Below are experts of layer 5 (counted from 0) of a mixture-of-experts language model. Rows are named router (the router's row for the expert) and show model dimensions 0-159. Each number is 128 + 24 x the weight over its row's rms, rounded and kept within 0 to 255.
Before each expert's rows: a language model's description of what the expert responds to; "comes before" lists some tokens at least twice as common just after its tokens as in all text. This comes from a sample of Wikipedia text that the model never trained on. Tokens count by the router's weight.

# expert 25
Description: Colons and as. Infobox field colons such as Family: or Broadcast area:, plus linking words as, including, like, called and of.
comes before: " a", " of", " the", " well", " \"", " an"
router [132 135 132 131 114 156 126 102 152 117 152  76 135 146 159 141 119 141 107  97  91 134  86 152 141 116 145 100 108 114 110 126 129 101 135 152 100 102 118 108 132 107 134 132 108 142 102  99 120 155 114 126 155 197  99 145 148  92 149 150 117 116  88 170 144 161 183 128 113 122 162 145 137 140 132 139 136 144 126 137  88  88 184 125 145 158  79 164 114 101 139 105 128 166 108 107 135 106  84 159 165  82  98 123 127 131 142 145 134 130 121 138 162  75 142 153 174 135 104 151 139 129 129 113 105 150 128 136 134 104 144 112 116 113 134 134 102 129 152 130  98 112 144 150 137 116  72 114 155 109 134  87 106 110 102 139 133 153 114 121]

# expert 16
Description: Plural and noun suffixes. Closing noun suffixes such as -s, -ions, -ies, -ers, -ation ending a word before of, commas or periods, such as vers|ions, c|ases.
comes before: " of", ",", ".", " in", " and", ".\n\n"
router [154 140 135 110  92 187 137  59 108 141 154 122 114 153 123 114 160 127 113  91 119 165 113 145 128 129 143 119 135 135  84 104  57 133 152 134 121  87 106  87 115 118 180  88  99 184 122  96 139 101 163  92 143 156 133  96 156 100 162 150 173 155 128 164 120 173 166 129  82 125 134 132 117 146 123 132 133 145 181 126 112  86 165 155 162 139 118 146 119 126 160  97 113  85 122 144 129  78 147 148 121 120  87 120 137  98 138 134 133 147 111 118 108 129 130 115 152 129 147 111 112 115 118 197 130 113 135 130 156 106 126 107 140 131 143 119 119 135  93 106 143  73 144  99  99 110 126 113 148 144 123 138  70 113  76 131 137 114 124  98]

# expert 31
Description: Verbs and adverb endings. Function words in verb phrases such as to, have, had, not, would, also, plus adverb endings -ly, -ently, like planned to, deliberately.
comes before: " the", " be", " a", " been", " not", " as"
router [122  98 168 142 141 136 111  73 122 118 154  81  98 144 138 119 150 143 121 106 134 101  91 145 142  93 132 151 141 102  96 134 110 125 124 155 112 117  92 102 124 143 118 141 133 172 103 123 157 126  93 146 116 164 121 123 146  81  97 108 149 129 128 164 156  97 121 118 130  59 142 130 114 178 104 158  99 141 106 186 160 136 155 127 142 115 151 126 127 149 102 110 140 136 160 142 144  97 109 129 137 111 162 117 151 116  90 145  99 111  76 111 130 157 130 136 143 130 159 115 153 101  99 137 185 133 105 153 159 110 131  76 135 112 104 120 114 135  92 144 132  98 156 130 118  83  94 157 138 101 165 134 115 137 107 137 131 130 140 132]

# expert 27
Description: Table cell pipes. Pipe separators between cells in wiki tables after names or numbers, plus semicolons and dashes in lists: Wong | 6–4, Racing | Chevrolet.
comes before: " ", " —", " N", " S", " L", " —;"
router [159 159 145 149 101 160 131  92 122 103 159 122 183 165 120  97 133 132  99  98  96 152 123 119 120 128 165  72 148 154 146 111 131 108 179 125 108 150 117 122 141 120 120  96 145 153  87 118 126 150 114 137 123 127 103  80 123 110 112 128 109 112 129 169 124 159 148 148 121 134 152  88 131 180 146 140 151 100 141 141 115  86 150  70 132 171 147 105  87 127 113 126 102  90 137  91 156 109 108 170 147 108 147 122 119 145  89 116 118 118 122 157 137 136 147 102 129 118 118  88 105 120 121 159 140 119 107 155 119 164 179 152  79 145 174 110  79 117 152 120 132 130 116 124 131 131 106  80 110 129 109 112 109 135 117 137  92 143 131  80]

# expert 21
Description: Periods and decimal points. Sentence-ending periods and commas plus decimal points inside numbers, coordinates and percentages: 1.88 m, 21.45%, e.g., Act 1972.
comes before: " The", "00", " In", " He", " It", "5"
router [145 129 130 152 110 158 118  83 146 138 118 118  95 186 160 121 135 142 149 115 141 111 137 119 114  79 139  96 171 132 100 110 127 105 120 176 128 117 109 119 105 120 149 106 100 141 103 101 172 122 124 105 169 186 156 127  97  82 180 112 209 150  76 123 120 118 116 127 144 130 157 122 130 167  70 142  95 138 128 140  87  86 122 106 109 141 145 126  89 129 131 133 117 146 130 118 134 123 112 119 111  79 138  63 109 147 141 118 160 120  79  82 121  99 111 117 157  97 127 141 111 134 102 126 134 125 119 174 148 105 119 126 109 131 121  83 165 115  89 124 119  86 105 122  92 134  56 113 182 164 107 111 125 112  89 128 105 103 146 150]

# expert 23
Description: Digits in numbers. Individual digits and number pieces in scores, tables, ISBNs, dates and measurements, such as 4–1, 5,059, 0.621.
comes before: " |", ".", "–", ";", " |\n", ","
router [139 116 133 114 126 180 128  84 132 142 128 101 178 171 123 119 140 117 120 119 137 127 101 140 127 133 135 117 138  90 123  91  63 114 133 117  99 147  95 135 112 153 132  95 102 122 132 118 144  87  95 110 128  92 142  92 100 128  92 111 117 146 136 184 119 156 114  97 132 138 138 120 132 166 119 138 155 152 162 104 119 134 144 125 150 143 143 124 100 106 158 141  99 134 117 101 160 125 142 142  89 124 144 102 123 132 139 119 135 114 127  98 143 178 174 132 117 123 138 112 131 138  70 136 121 150 109 121 161 127 163 131 131 146 122 175  91  96  88 141 117 118 134 147 153 153 122 134 154 160 145 169 128 176 110 151 116 122 128 133]

# expert 9
Description: Opening brackets and caps. Opening parentheses and quotes, especially in tables and after names (TKO (punches), (born 1995)), plus letters inside all-caps acronyms like NES, RUS.
comes before: "A", "S", "19", "C", "M", "20"
router [120 135 129 134 120 175 100 119 132 141 161 116 122 144 116 128  77 101 114 157 115 132 109 143 142 111 128 106 123 120 118 100 111 106 106 151 127  98 105 109 137 123 150 102 108 137 131 105 144 163 133 128 124 159 156 116 130  92 112 175 131 129 138 108 100 135 145 102 135 154 154  97 117 129 108 168  86 112 147 149 142 143 120 127 117 182 132 126 122  94 135 119 136  91 103 156 159 149 118 157 102 131  88 131  78 143 144 170 151 146 123  94  99 130 172 105 121  81 176 152 175 117  93 164 148 116  93 100 168 129 181 147 142 160 144 121 110  78 101 105  92 110  99  81 144 147 123 132  93 119 117 160 104 138 129 154 130 138 158 126]

# expert 13
Description: Spaces before numbers. Bare space tokens just before years or figures, plus coordinate and currency symbols like ′, °, $, £, as in "as of 2010".
comes before: "20", "19", "0", "18", "1", "2"
router [125 121 124 159 103 143  92  62 135 146 116 127  66 169 153 128 105 136  75 115 180 123  88 162 130 115 143 134 157  83  61 102  98  93 131 115 130 126  97 101 120 145 175 119 100 143 133 144 130 137 183 141 142 122 121 124 125 100 113 102 160 167 104 136 133 148 111 104 127 143 144 149 109 160 125 178 141  83 135 197 129 134 136 111  90 155 139 132 104 118 154 130 125 128 142 115 134 125  67 190 155 107 120 104 140 108 119 131 115 120 136 153 140 127 104 108 143 124 145 129 109 137  85 112 142  87 162 161 164 129 135 131 136 157 124  88 133 124 112 144 101 133 133 127  92 150 140  98 143 137 159 145  91 129  92 162 128 118 127 152]

# expert 26
Description: Verb endings -ed/-ing. Past-tense, participle and -ing endings on verb stems, such as focused, electrified, blockading, and whole verbs like released, held, built.
comes before: " to", " by", " in", " the", " a", " on"
router [132 130 135 114 115 182 146  93 155 146 161  89 103 141 114 115 136 101 174 133 135 133 107 115 134  91 129 108 181 125 164 116  95  95 129 154 151 189 104 126 115 147 134 121  48 165 104 185 128 161 127 141 146 137 117  97 128  87 131 118 110 143  92 132 143 110 150 131  91 111 168 102 101 170 111 134 108  97 153 150 151 108 116 152 167 152 121 134 125 144 116 166 163 125 127 139 112  96 110 137 112 127 131 158 148 106 124 128 101 131 137  90 133 152 162 110 142 107 133 126 136 130 128 133 118 136 125 123 169 102 154 142 145 134 125 114 139 123 135 151  84  97 145 108 127 120  66 119 127 111 106 199 106 159 112 142 120 109 137 127]

# expert 17
Description: That and foreign-name endings. The conjunction that after reporting verbs (replied that, believed that), plus final pieces of Slavic, Arabic or Balkan names, like Hamza, Muhammad.
comes before: ",", " (", " |", "a", "i", "\n"
router [160 131 126 157 122 150 145  97  90 116 171 113 158 145 160 106 157 126 133 147 113 152 113 147 114 149 146  95 130 120 124 113 126  80 142 135  78  95 132 125 176 104 145 152 105 135 131 102 165 104 155 147 152 141 131  75 151 129 124 153 143 124 110 101 147 148  91 130  83 107 146 139 140 154 135 142 121 176 133 158 165 106  89  89 139 160 121 119 156 111 154 148 161 108 134  99 117  81 123 121 161 146 140 132 102  94 136 125 132 131 122 142 124 184 145 119 120 109 141 124 126 144  78 113 152 119 130 105 102 146 143 126 124  97 128 105 112 157 135 127 127 124  95 123  92 105 109 142 210 128 139 140 142 144 103 147 108 163 149 111]

# expert 18
Description: Year digit pieces. Two-digit year pieces completing years, especially after 19 or 20 or in ranges: 19-32, 2016–20-20, from 19-69 to.
comes before: "–", ",", " |", ")", ")\n", "\n"
router [138 133 111 135 127 170 112  47 127 138 145  94 114 161 125 145 104  87 153  90 127 155  94 154 121 129 130 136 132 120  90 151  89 107 134 147 106 138 118  99 123 153 139 113 100 124 121 128 140 152 106 104 125 166 164  78 120 112 132 142 136 112 113 145 144 146 137 162 132 145 118 115 121 130 133 128 117 142 147 180 154 130 113 145 145 177 127  97 101  59 179 150 100  90 124  96 144  94 143 130 126 112  74 130 124 119 138 165 115 138 111  80 162 167 158 104 151  78 142 115 137 131 109 147 130 148 143 131 110 142 136 109 129 124 168 158 117  88 133 128  92  95 107 143 122 139 124 110 164 122 168 130  98 105  94 126 112 150 116 111]